Experts of a small language model: width 192.
Below are experts of layer 5 (counted from 0) of a mixture-of-experts language model. Rows are named router (the router's row for the expert), up (a neuron's input weights, with its number), down (a neuron's output weights, with its number) and show model dimensions 0-191. Each number is 50 + 15 x the weight over its row's rms, rounded and kept within 0 to 99.
Before each expert's rows: a language model's description of what the expert responds to; "gets" lists some tokens that make up at least twice as much of what it gets as of all text. This comes from a sample of Wikipedia text that the model never trained on. Tokens count by the router's weight.

# expert 12
It responds to: Second or third pieces inside longer words, often after P, p or g, such as app-rop-riate, emer-g-ency, subp-op-ulation.
gets: " P", " S", "g", "p", " f", " p"
router:61 50 33 36 54 46 56 49 53 41 44 31 52 68 40 43 42 37 84 58 14 54 42 24 53 67 27 37 69 13 23 32 59 71 65 69 30 36 62 79 65 43 44 42 71 67 34 60 37 66 35 46 70 38 91 40 40 72 93 48 61 30 29 31 68 13 23 23 58 60 54 55 70 53 70 72 53 44 62 56 56 52 62 39 57 73 45 50 48 55 32 47 44 46 57 42 49 77 32 70 38 53 45 27 64 60 44 47 50 44 52 38 54 82 53 53 54 48 69 81 46 62 33 31 47 39 48 67 70 63 43 57 39 62 70 52 34 26 56 55 58 46 36 29 49 48 24 40 33 45 44 55 63 57 42 39 62 41 52 52 50 67 34 46 65 48 50 50 44 49 24 52 42 34 57 70 32 50 49 47 44 57 57 41 68 67 67 65 68 23 22 60
up0:59 52 69 53 45 89 48 55 38 38 48 36 18 51 25 49 52 40 53 50 36 52 75 32 34 64 59 57 86 32 54 57 26 81 67 58 60 48 75 42 43 74 30 64 57 46 54 59 30 24 74 58 50 65 63 47 27 46 43 52 53 42 56 62 54 57 41 48 38 47 40 58 45 29 75 37 50 56 71 45 34 68 36 44 79 88 51 84 35 76 24 30 64 50 57 75 20 71 49 63 61 32 53 48 70 58 44 68 77 40 41 54 65 40 67 47 52 52 48 59 80 37 31 47 57 53 57 49 42 66 36 69 38 35 43 46 53 28 39 33 71 56 57 34 36 40 39 58 49 50 22 41 61 46 42 49 28 57 86 40 31 66 49 47 72 41 17 60 27 51 36 41 54 31 62 57 63 62 27 59 50 59 40 21 67 44 53 49 46 32 47 31
down0:61 22 62 56 48 54 68 44 67 48 65 32 64 64 65 33 44 27 50 43 66 54 56 42 32 56 50 13 32 59 48 44 70 74 35 64 52 70 47 58 47 62 28 54 55 40 73 43 39 56 37 46 50 52 69 48 52 65 49 50 66 47 44 48 38 69 55 51 36 48 71 43 48 35 53 15 47 47 65 16 41 70 68 59 45 52 63 39 02 90 76 62 33 48 60 30 50 44 67 38 69 43 28 38 40 34 43 59 58 36 66 74 38 38 57 52 19 67 56 36 59 52 51 78 61 35 20 62 56 57 63 59 51 27 68 63 08 63 45 51 53 47 56 63 50 44 49 42 66 35 58 22 50 50 54 50 51 56 21 47 46 53 75 50 71 53 40 61 58 47 13 40 78 70 31 48 70 10 81 45 69 55 42 47 58 57 43 45 56 36 57 70
up1:64 50 30 36 62 24 50 39 42 27 59 27 34 61 21 51 52 31 57 42 44 32 12 42 50 53 51 36 44 38 76 77 33 48 58 56 34 25 49 64 80 34 48 52 38 42 61 38 66 78 17 39 18 59 76 86 22 77 66 29 38 50 37 17 83 44 68 54 40 51 63 64 18 36 48 71 68 33 45 52 31 39 65 18 46 73 27 61 39 33 58 55 44 60 40 54 49 62 59 68 32 55 79 45 34 51 29 44 73 69 72 46 52 40 44 51 58 32 45 37 55 32 47 36 55 33 45 42 49 64 46 53 38 39 55 60 40 48 53 46 67 50 67 56 49 42 45 43 53 57 41 68 77 43 47 26 64 39 60 45 70 74 57 74 74 50 57 52 54 51 48 50 50 51 49 83 61 33 40 57 53 59 68 38 50 64 43 52 29 70 67 55
down1:52 42 16 45 34 28 48 32 65 37 49 45 61 46 31 58 48 42 65 46 72 39 45 41 64 48 74 35 41 48 75 59 48 36 32 34 46 69 49 46 53 12 72 62 72 33 43 55 38 46 32 57 37 46 36 56 54 74 83 40 57 54 37 52 79 35 49 53 61 79 51 81 57 46 47 46 66 52 38 32 44 55 45 77 69 52 45 62 61 28 24 64 42 58 65 53 88 54 58 46 52 41 41 83 29 41 71 36 61 53 30 64 30 27 81 50 51 37 45 19 37 68 74 46 45 56 60 37 64 69 51 42 43 54 50 43 34 57 33 44 64 57 57 55 64 30 64 58 28 54 58 39 63 64 68 46 22 99 45 32 59 53 42 53 37 38 54 50 49 55 37 29 50 71 12 68 56 42 35 38 27 84 48 50 50 29 44 46 54 71 60 55
up2:45 31 31 59 52 75 61 46 31 60 34 58 19 38 15 55 67 60 38 58 53 49 51 39 66 39 52 35 60 46 48 36 43 47 50 52 40 70 47 61 49 75 61 37 61 62 55 53 78 73 56 32 81 50 60 00 65 70 54 28 76 60 47 40 50 40 44 28 33 13 58 31 37 40 20 34 53 43 60 50 52 41 38 44 43 74 60 35 60 61 53 58 62 55 53 37 18 53 48 62 59 46 48 38 43 54 35 53 31 47 51 59 46 88 23 50 45 62 65 82 61 75 26 41 44 39 18 54 78 61 51 54 52 33 30 49 54 52 24 68 71 30 61 34 41 59 51 49 60 49 36 33 48 45 69 42 69 20 53 55 57 78 46 64 55 58 09 61 64 81 51 54 32 52 63 55 29 61 43 61 41 43 53 71 60 55 65 51 57 69 55 56
down2:29 44 44 35 79 69 55 36 56 70 55 51 54 52 66 16 23 52 46 47 43 30 54 62 36 59 28 76 38 22 24 61 62 68 29 47 43 35 25 66 55 51 61 16 47 75 48 57 66 47 44 37 53 11 53 48 36 49 40 81 63 56 48 47 44 57 67 38 58 63 39 45 69 43 74 51 28 64 72 28 35 36 29 34 71 34 33 56 44 64 39 56 59 56 67 65 36 35 57 53 58 80 24 56 78 53 19 39 45 48 63 49 36 48 69 52 30 44 24 70 62 51 33 65 44 75 58 46 49 74 42 48 64 38 47 33 47 64 49 41 52 29 42 41 67 38 59 59 35 42 55 04 59 46 42 48 43 89 71 51 45 31 78 54 34 54 56 34 51 75 63 62 60 52 64 53 74 57 34 75 45 48 49 54 64 62 54 50 47 62 62 61
up3:56 86 71 31 45 58 61 45 60 82 43 48 57 51 61 43 33 54 37 46 42 54 36 46 37 60 53 47 42 34 25 47 90 65 59 24 47 47 57 65 46 59 52 53 50 49 44 71 56 42 32 40 46 47 53 40 50 35 76 68 54 16 58 31 31 35 22 07 34 67 52 65 68 46 68 57 54 32 65 46 62 74 72 47 58 77 33 43 48 37 45 59 52 70 56 65 45 57 23 73 47 40 53 24 39 38 20 44 19 60 72 60 49 67 44 50 51 52 64 73 50 49 24 50 64 53 50 48 62 65 44 70 39 83 75 44 53 39 53 85 52 69 44 20 54 37 43 46 30 53 23 36 74 54 49 45 53 46 77 46 56 58 39 52 75 34 45 77 40 47 35 47 36 41 49 41 16 65 48 36 44 28 54 57 73 53 50 69 60 28 31 62
down3:49 40 63 68 47 67 47 51 43 71 69 42 35 65 60 65 09 53 20 47 50 44 40 35 42 37 71 52 42 49 54 60 36 17 46 51 55 50 52 74 60 62 59 50 55 40 36 59 67 45 62 26 52 44 20 44 34 87 61 41 49 57 75 57 77 39 54 62 37 76 41 41 60 53 66 46 52 59 61 14 56 45 44 50 36 18 72 58 47 36 51 57 68 53 30 67 63 76 79 75 61 77 43 21 54 51 32 50 43 46 29 51 54 48 60 43 27 52 25 37 26 57 57 48 42 68 52 49 26 56 51 30 12 58 39 55 39 52 41 39 60 32 56 56 46 29 49 27 77 54 49 47 45 37 46 52 49 46 43 50 73 76 65 53 36 43 70 27 59 26 56 67 61 22 36 64 53 36 60 63 43 33 78 79 23 24 33 69 57 51 62 43
up4:58 45 59 50 36 75 56 37 65 58 44 46 42 59 27 33 46 46 54 41 60 59 63 36 29 60 53 40 52 18 33 45 47 60 67 47 37 65 51 62 58 38 62 34 45 43 47 54 32 45 49 68 50 61 78 72 59 74 49 53 35 52 53 41 23 32 30 61 68 72 31 63 54 73 39 27 30 52 36 59 57 11 62 58 42 57 31 57 75 32 80 66 69 55 71 37 56 68 49 54 49 59 32 30 75 74 40 36 49 47 58 57 43 35 69 67 69 55 65 46 67 39 39 53 26 22 38 47 42 53 44 75 71 66 65 57 50 28 71 57 52 59 66 03 37 36 44 26 63 23 50 48 40 56 66 38 31 72 37 53 53 73 55 87 45 29 21 64 42 38 43 43 24 43 50 47 32 44 47 72 28 28 39 61 47 58 55 68 59 22 37 43
down4:76 29 69 59 42 37 57 57 49 56 36 33 28 65 65 63 54 51 65 63 54 88 52 38 25 61 68 29 37 43 53 33 64 80 71 49 43 52 68 70 29 72 60 48 72 60 46 63 47 43 65 38 22 40 44 64 34 55 76 18 35 68 43 59 42 19 35 45 53 48 66 63 45 37 56 56 35 57 57 43 69 49 26 50 36 57 59 60 78 63 61 35 51 35 47 45 43 68 47 46 35 39 57 21 39 75 58 54 51 48 64 57 40 24 47 46 62 67 52 32 75 53 35 63 23 41 46 16 69 35 35 65 62 48 54 59 44 55 32 73 45 53 51 44 60 46 81 27 28 35 36 46 49 62 47 27 13 79 27 56 48 42 48 22 53 15 63 80 41 72 46 48 52 52 37 57 48 40 38 73 54 47 35 39 58 55 60 46 66 30 57 26

# expert 16
It responds to: Syllable pieces inside words and names, e.g. tut-or, mat-hem-atician, photog-rap-hed, hap-h-azardly, often after h or k.
gets: "m", "or", "h", "om", "er", "y"
router:59 57 59 33 47 48 56 28 56 49 34 59 53 30 54 52 46 40 58 31 11 60 54 37 53 57 76 33 47 31 49 51 78 60 37 73 52 40 35 33 33 34 50 36 43 45 11 63 53 33 63 72 29 48 75 51 54 34 91 24 45 48 31 48 36 22 56 51 56 71 39 51 51 59 63 65 46 40 52 50 47 61 57 65 61 40 62 40 63 29 26 48 34 54 89 30 53 56 27 66 61 43 53 41 68 69 31 55 56 49 40 31 68 63 18 41 59 41 62 69 53 38 29 83 60 32 31 56 34 67 63 57 62 55 37 59 26 79 27 49 74 31 57 40 58 46 58 61 26 45 47 68 52 17 38 52 57 75 71 73 65 70 43 46 41 48 74 62 45 54 52 46 56 33 59 57 46 45 44 49 43 58 55 64 82 19 73 66 44 67 49 45
up0:46 58 43 32 29 39 67 56 56 56 18 46 43 55 63 60 43 28 17 45 29 40 38 39 40 45 52 40 39 34 16 44 58 44 39 62 63 51 52 53 63 36 47 67 53 55 24 33 46 80 58 38 42 72 56 43 54 55 57 54 58 57 70 79 35 37 16 44 56 59 71 59 62 27 49 50 29 35 71 51 45 69 53 49 59 46 58 74 78 19 41 40 86 41 74 37 47 45 42 51 71 53 51 42 76 29 19 33 44 58 46 45 52 45 38 52 58 52 86 62 63 48 36 67 25 56 35 54 65 84 29 40 40 57 60 23 50 66 37 59 84 64 39 48 59 80 39 60 32 17 65 26 42 25 74 52 47 71 60 68 39 40 27 45 27 44 62 66 48 52 33 36 32 74 55 58 43 26 55 47 62 53 48 61 51 47 59 64 43 63 44 61
down0:56 74 51 63 45 34 66 31 50 70 64 51 58 64 51 54 40 34 47 31 37 73 46 47 43 63 36 62 63 60 43 81 46 49 39 58 26 50 43 52 42 53 52 52 50 39 48 61 48 50 41 60 55 47 63 68 66 57 42 07 63 68 34 75 59 66 39 53 69 95 57 50 43 49 56 66 33 40 52 43 54 46 59 43 58 28 74 98 41 50 42 35 68 68 50 38 39 55 24 31 43 57 39 38 53 26 57 83 28 53 65 56 79 51 63 35 47 67 71 60 68 36 49 28 39 73 76 35 51 13 57 25 57 44 41 40 52 42 34 51 32 37 64 65 25 39 39 45 09 69 39 62 54 45 59 76 50 76 48 66 55 71 50 29 50 26 49 55 33 37 28 51 54 42 37 32 39 69 56 38 53 44 32 44 29 32 67 65 38 27 57 61
up1:42 62 52 48 54 46 56 60 54 43 62 51 56 48 55 33 49 69 44 56 54 27 39 68 31 39 32 61 69 43 25 50 53 78 49 24 78 49 32 35 74 64 72 60 32 64 42 39 51 68 52 32 37 34 70 36 39 64 74 26 69 45 37 12 73 45 83 54 52 54 45 42 50 02 45 35 49 39 66 60 50 78 83 49 59 66 66 56 36 64 52 47 60 39 55 30 58 50 43 89 63 43 43 43 40 37 53 45 76 44 44 37 32 38 46 48 32 41 49 54 49 40 17 47 59 62 44 67 86 62 40 65 64 47 79 81 31 50 34 58 52 40 55 52 34 33 42 58 32 26 68 71 55 53 39 47 50 51 59 65 51 82 60 39 18 34 76 53 75 55 31 52 55 37 58 80 49 50 65 64 47 49 55 44 70 28 48 72 38 55 48 55
down1:54 64 53 40 59 28 38 53 45 41 57 41 67 55 52 47 60 80 58 45 89 58 40 57 56 50 38 53 36 08 62 61 49 53 68 65 53 30 60 55 43 22 52 41 57 43 47 56 31 28 70 50 64 44 60 37 52 30 66 58 38 28 47 15 24 99 50 45 50 71 55 34 62 55 38 83 51 63 42 22 54 51 31 35 56 55 55 53 56 39 29 53 39 65 74 48 38 59 61 31 45 57 58 72 59 53 52 41 45 34 55 54 38 42 49 45 44 50 28 34 54 65 45 59 99 14 75 46 62 35 41 33 29 79 57 44 47 33 20 20 52 43 28 53 80 50 57 50 39 40 86 55 55 61 88 70 48 81 36 36 59 42 59 35 43 56 60 47 55 48 47 45 54 47 40 29 57 64 37 71 56 50 38 47 47 60 51 61 41 62 65 36
up2:34 41 37 39 37 48 82 51 66 54 64 61 48 75 46 44 35 38 74 37 55 50 40 60 45 49 54 46 59 67 47 52 30 34 30 48 55 52 58 67 48 82 39 58 38 54 22 56 39 75 48 43 40 46 59 31 32 34 53 78 28 54 45 39 55 57 38 43 60 44 41 61 50 37 45 39 50 69 30 43 63 60 39 49 63 32 23 77 19 39 40 70 60 93 82 51 28 86 33 77 65 64 24 48 94 26 48 56 39 31 71 25 49 78 69 40 63 52 70 66 42 48 59 15 51 59 55 41 40 65 60 43 42 62 49 27 70 56 53 43 71 31 52 46 52 63 39 45 38 41 59 38 53 25 42 55 77 41 38 89 45 31 45 62 30 40 41 56 63 49 34 73 60 46 52 56 62 62 48 42 49 53 56 45 67 20 62 59 62 35 52 41
down2:54 60 42 71 30 11 28 24 54 52 50 52 65 69 34 82 60 71 44 51 64 71 28 46 55 54 35 27 61 50 62 62 28 40 50 47 56 41 54 57 50 71 57 61 59 51 43 43 55 16 73 62 27 56 59 61 41 27 35 26 57 40 77 39 87 68 53 62 55 80 70 41 54 64 36 56 32 50 69 25 48 50 59 50 84 47 73 14 69 57 32 50 53 27 51 51 40 59 60 43 68 37 06 50 53 24 58 57 38 65 62 55 64 34 25 44 27 46 65 34 30 68 59 33 42 25 36 54 50 57 39 42 42 51 65 38 60 62 35 51 72 39 32 59 75 49 58 58 43 51 47 66 30 66 53 24 53 49 62 41 50 50 20 61 77 37 49 56 46 69 34 70 56 51 53 43 49 43 48 75 36 54 55 43 36 49 54 83 64 48 65 55
up3:58 60 49 46 38 52 54 26 49 44 62 52 53 44 53 58 32 52 89 65 13 31 43 58 44 78 15 42 82 44 45 19 53 54 59 53 75 49 23 47 64 44 43 38 54 43 45 64 31 36 44 53 42 47 51 37 83 61 80 64 91 76 33 35 42 29 48 30 56 32 73 90 39 23 53 51 44 50 65 53 54 45 60 55 42 75 51 51 66 67 48 36 43 44 81 54 58 47 46 66 62 53 64 32 69 61 48 53 48 55 47 20 50 53 62 53 43 53 41 56 49 29 37 61 36 66 48 72 44 52 42 45 52 56 62 52 23 43 41 55 56 56 54 49 29 41 70 16 40 55 30 52 40 58 34 27 92 69 67 51 78 87 18 47 39 40 48 58 20 56 54 50 53 46 53 46 38 35 52 42 45 57 25 53 37 28 49 45 68 35 50 55
down3:57 16 41 80 52 51 77 58 69 37 71 52 72 53 40 60 28 57 47 62 70 28 41 79 67 48 16 59 45 58 43 37 31 83 63 22 34 64 63 43 33 61 49 53 52 55 43 57 51 16 62 60 33 47 39 37 58 38 26 54 58 49 62 40 51 58 48 53 28 54 55 46 56 76 24 51 66 56 77 33 50 43 54 63 64 26 62 38 56 61 40 29 41 78 43 25 35 36 60 50 30 64 67 69 32 37 67 58 37 60 38 93 56 39 36 41 19 52 52 51 35 56 43 50 27 47 32 55 67 52 77 51 38 42 49 46 60 39 53 77 54 52 53 71 67 18 61 38 74 46 50 59 66 50 52 76 51 47 64 42 50 51 36 53 43 33 34 62 60 46 82 80 37 65 47 52 59 34 37 22 47 46 19 75 60 52 53 53 43 54 29 41
up4:56 38 31 47 75 28 30 42 23 62 45 63 65 52 49 56 53 46 40 57 24 62 58 33 21 79 59 72 56 23 43 52 64 66 26 75 56 64 38 85 46 31 31 84 60 53 57 49 66 33 51 55 41 72 53 44 93 43 71 41 60 34 71 34 83 49 51 51 44 55 56 60 14 01 56 61 42 55 51 48 41 62 43 45 49 55 58 75 45 49 24 34 48 34 33 45 42 59 38 65 75 45 63 40 44 69 50 55 67 45 56 43 49 48 37 33 38 43 44 47 55 59 64 52 28 68 57 47 69 61 30 84 57 61 44 57 47 38 33 61 57 58 71 36 31 66 35 37 54 52 47 62 33 39 46 38 54 60 66 86 33 49 56 41 51 36 56 51 72 72 34 37 70 26 59 61 39 64 47 66 47 74 54 34 48 22 48 44 28 52 64 64
down4:32 37 52 52 56 90 50 63 35 25 55 29 52 33 40 69 63 41 77 35 44 38 60 39 31 54 18 74 32 54 45 47 52 65 88 47 58 47 46 50 62 21 62 62 15 48 44 36 67 68 43 50 56 56 57 50 32 41 56 43 65 44 51 60 64 36 50 40 48 66 66 40 85 25 44 41 40 39 11 52 54 77 57 66 63 41 61 66 50 34 60 24 33 52 53 26 42 62 65 76 61 15 52 64 61 75 46 75 59 36 26 55 40 31 65 27 61 36 42 31 45 59 41 38 72 69 45 61 72 44 37 35 38 37 51 41 69 33 71 51 58 59 43 66 57 38 52 54 59 38 70 68 66 49 54 10 48 43 44 49 35 66 52 60 25 51 75 53 68 56 57 49 35 59 55 38 65 46 72 37 36 46 37 52 52 74 63 49 72 27 41 34

# expert 1
It responds to: Closing parentheses after acronyms in names, e.g. (TIROS), (ATP), plus brackets, quotes, percent signs and scattered word pieces.
gets: ")", "\"", "S", "}", "The", "E"
router:55 24 54 40 60 70 61 44 52 31 41 23 52 59 33 38 35 37 57 25 29 47 60 22 48 44 55 39 34 45 36 55 49 59 54 71 37 25 56 60 39 48 64 57 42 75 24 56 67 79 53 75 48 24 59 32 56 36 99 41 52 43 41 37 67 18 59 41 59 53 50 59 60 62 38 66 58 58 54 67 45 67 30 20 37 51 55 52 70 35 65 58 77 51 59 39 28 70 46 47 46 81 39 24 71 66 62 49 59 71 35 37 44 59 10 38 48 40 21 71 74 51 44 65 43 51 42 67 46 34 62 64 62 56 60 49 37 56 28 45 55 60 73 44 49 58 35 55 82 46 76 62 48 51 41 53 55 47 52 79 82 66 22 35 71 48 44 58 42 49 38 53 81 22 60 50 49 20 60 49 41 55 65 45 70 39 61 43 44 46 57 40
up0:21 38 67 44 57 49 74 64 52 20 32 61 39 77 59 50 45 47 67 14 40 34 33 36 71 52 73 35 56 52 68 35 49 47 52 52 42 56 57 62 31 62 33 22 57 65 29 54 47 69 56 50 66 11 43 25 64 83 52 43 69 38 52 56 33 58 32 55 49 58 45 64 48 51 36 48 38 50 48 70 38 64 65 66 52 40 43 50 51 47 63 68 66 84 54 61 87 44 38 18 63 26 56 57 31 27 28 75 49 55 78 51 50 67 43 56 41 62 60 48 62 64 43 34 35 52 52 41 69 71 51 30 52 43 57 54 66 48 43 35 86 54 58 37 69 31 67 57 32 44 52 62 47 27 40 30 50 53 50 52 68 65 72 41 69 32 53 81 36 65 61 68 62 48 32 45 59 72 37 42 41 63 48 49 55 49 80 26 65 19 27 52
down0:52 69 52 52 61 52 52 52 26 53 71 65 22 20 63 76 30 51 65 48 75 54 44 52 41 46 35 35 27 41 34 59 37 48 67 50 61 55 31 60 62 68 57 87 29 52 56 59 39 56 54 34 58 51 68 38 63 68 59 59 60 47 73 54 51 49 30 46 67 63 51 50 64 59 58 60 43 68 76 17 30 70 61 65 44 56 37 41 53 71 74 46 62 27 42 31 14 55 38 33 36 54 48 45 64 64 71 35 41 55 55 58 65 45 56 41 65 61 34 42 63 57 42 54 53 47 23 38 27 41 59 37 31 58 71 60 11 59 40 61 62 40 77 40 48 44 50 83 76 35 26 31 69 16 49 45 54 58 58 22 44 39 60 38 45 38 65 57 60 19 64 29 40 31 30 22 46 69 59 50 45 19 26 71 41 71 54 47 60 44 39 67
up1:58 48 34 48 61 60 57 39 31 53 39 70 31 52 59 50 45 48 39 34 31 55 69 61 51 61 51 57 51 41 43 67 41 30 35 67 23 53 45 54 59 31 63 27 60 74 52 54 65 53 53 69 58 46 62 58 63 79 63 68 64 35 39 51 47 50 48 37 47 56 91 82 27 37 21 56 37 10 77 47 58 45 21 45 74 62 71 44 44 43 58 05 30 57 39 40 74 38 53 43 60 77 70 38 33 44 37 27 53 53 50 67 51 53 43 52 42 55 59 58 47 61 09 48 63 67 40 47 48 51 44 62 57 49 75 50 43 53 55 39 21 26 41 60 58 49 46 71 66 52 43 56 89 65 60 64 54 42 35 22 37 29 77 69 61 80 38 56 69 56 62 46 68 41 65 50 61 60 24 67 37 40 34 80 57 53 59 46 45 59 25 30
down1:56 39 36 56 71 78 43 39 51 58 51 32 72 56 72 65 65 42 54 62 45 27 51 50 67 56 52 57 35 19 59 73 41 72 75 63 69 54 32 54 46 64 32 55 36 58 37 58 56 42 52 28 53 26 55 46 57 28 58 59 67 32 65 46 68 50 39 60 63 56 44 48 27 49 65 17 67 77 38 32 50 49 68 45 59 49 38 22 35 53 65 61 31 67 54 38 46 44 42 57 24 36 58 58 40 50 60 35 31 72 78 56 67 52 35 44 69 56 55 33 30 53 56 33 38 81 23 27 47 52 11 48 51 42 36 34 36 61 46 36 74 69 48 54 55 77 52 46 75 28 77 29 63 33 31 22 65 47 49 52 35 85 57 49 40 44 71 51 48 57 17 75 55 54 31 38 55 31 65 38 53 40 49 37 76 55 39 50 56 35 22 70
up2:72 49 85 63 61 53 61 61 57 60 87 60 68 48 38 33 51 44 47 66 30 52 41 44 70 52 32 71 63 58 50 34 42 33 40 46 42 50 81 64 51 39 31 57 39 97 63 48 53 44 34 37 47 51 58 55 35 52 69 61 48 72 49 52 43 45 49 59 65 58 62 61 34 45 65 29 17 25 79 46 37 21 42 31 70 28 56 39 13 53 30 22 42 64 47 43 25 51 60 60 57 52 45 18 54 45 40 68 34 76 62 58 41 57 74 55 51 41 49 42 34 40 45 53 50 32 27 58 65 32 46 74 44 53 52 50 48 35 51 43 39 47 37 38 47 46 45 77 25 49 47 42 56 44 68 65 72 57 92 11 19 75 46 41 67 43 67 52 41 59 33 69 49 36 65 55 39 35 47 47 69 65 57 55 54 53 58 57 45 73 47 20
down2:29 55 45 24 40 55 55 64 35 71 50 69 61 62 63 59 63 49 47 50 45 46 58 60 46 41 31 44 52 41 93 39 39 58 29 66 48 58 46 57 30 28 30 45 48 36 52 30 50 32 54 38 53 35 28 69 32 75 49 60 56 56 42 36 24 20 49 35 54 33 31 53 39 49 47 65 65 50 63 44 35 26 58 66 59 35 46 83 24 41 41 44 54 51 53 60 66 58 47 34 62 50 47 56 60 58 60 67 22 53 37 61 61 88 78 99 82 56 70 46 38 69 39 34 32 46 69 34 72 46 72 61 40 49 73 51 45 34 58 67 46 18 79 35 46 44 45 47 41 61 11 19 57 35 52 57 27 42 73 73 52 72 52 72 46 51 68 57 47 59 52 64 44 35 30 52 35 73 42 48 36 51 41 29 67 50 74 48 45 52 59 52
up3:66 58 66 63 71 48 37 53 59 60 66 62 36 65 27 31 38 37 60 59 36 63 38 43 36 35 38 29 46 39 60 49 66 48 85 48 20 32 59 65 61 45 31 69 65 78 48 53 52 52 57 53 52 33 54 71 36 49 39 67 83 50 50 37 80 36 37 45 25 50 62 43 21 29 37 63 47 26 54 32 47 78 01 53 45 49 70 42 66 47 49 49 30 40 50 42 39 75 23 49 53 41 69 33 67 72 34 41 67 47 69 75 60 57 29 40 50 38 59 56 67 56 48 53 38 54 31 53 58 62 46 74 21 43 40 40 47 53 35 47 48 43 52 39 60 40 14 69 46 74 35 50 72 44 67 51 68 41 44 91 58 53 55 38 43 57 48 59 59 68 44 84 54 34 42 49 56 50 22 50 78 28 80 42 43 56 48 66 35 37 57 39
down3:54 36 31 39 33 78 29 84 49 36 58 58 78 26 49 40 53 43 59 64 56 44 55 60 35 56 56 57 57 23 35 38 57 77 41 29 69 61 70 49 33 56 31 29 32 41 48 46 54 58 59 43 23 68 28 52 89 38 67 54 47 27 67 65 39 39 43 29 26 43 67 41 33 51 44 29 75 56 42 66 56 51 64 64 43 60 56 37 46 38 59 43 41 45 63 19 61 38 48 58 33 51 68 59 58 58 72 61 38 15 62 54 53 68 29 49 83 65 59 58 63 53 43 56 55 49 34 45 39 40 72 32 16 84 30 55 40 52 46 55 39 73 48 44 71 82 51 72 73 38 45 42 34 63 38 55 55 69 44 58 70 39 46 44 58 58 99 32 48 63 36 54 36 44 22 49 59 56 42 55 34 15 42 54 57 50 45 41 64 54 39 43
up4:24 40 19 45 48 59 67 72 60 36 34 49 39 51 41 20 38 59 54 65 55 31 55 28 60 22 37 45 51 50 31 58 64 45 46 63 73 47 69 55 42 39 68 52 41 54 63 29 31 51 36 52 84 63 64 43 54 37 57 57 37 34 65 54 52 35 66 50 65 37 23 56 38 50 74 69 35 56 38 50 73 37 54 41 42 47 46 87 54 76 56 50 74 44 68 36 62 42 35 49 62 63 92 33 52 47 25 35 50 50 57 48 37 62 51 50 60 64 67 68 23 59 54 46 32 67 34 40 53 44 53 42 72 32 58 47 29 71 63 90 85 51 42 65 61 70 39 53 73 39 55 53 85 45 35 51 37 55 79 51 74 44 35 35 34 22 50 85 26 56 29 43 39 42 53 66 70 51 39 40 53 82 59 39 46 47 69 35 44 59 43 54
down4:13 63 53 41 29 52 36 33 27 66 65 64 77 66 31 74 74 55 60 42 50 46 48 48 34 68 16 54 44 58 66 43 46 27 58 57 50 34 41 44 53 59 65 78 36 32 48 51 42 36 24 72 52 77 17 15 50 54 31 58 33 45 59 48 66 49 60 51 63 30 73 32 45 61 39 33 41 57 30 73 57 35 49 67 42 62 41 53 77 45 64 60 38 46 40 80 53 44 38 61 31 63 55 56 64 55 61 61 59 24 68 56 33 39 64 44 27 31 74 42 48 72 50 48 72 50 72 38 48 61 37 33 38 54 67 78 58 49 31 71 60 54 55 42 50 39 44 56 35 32 27 46 59 44 21 50 51 47 56 24 52 40 54 42 34 25 50 93 29 51 59 39 59 80 64 52 62 51 37 49 71 60 55 50 55 51 42 63 73 42 76 23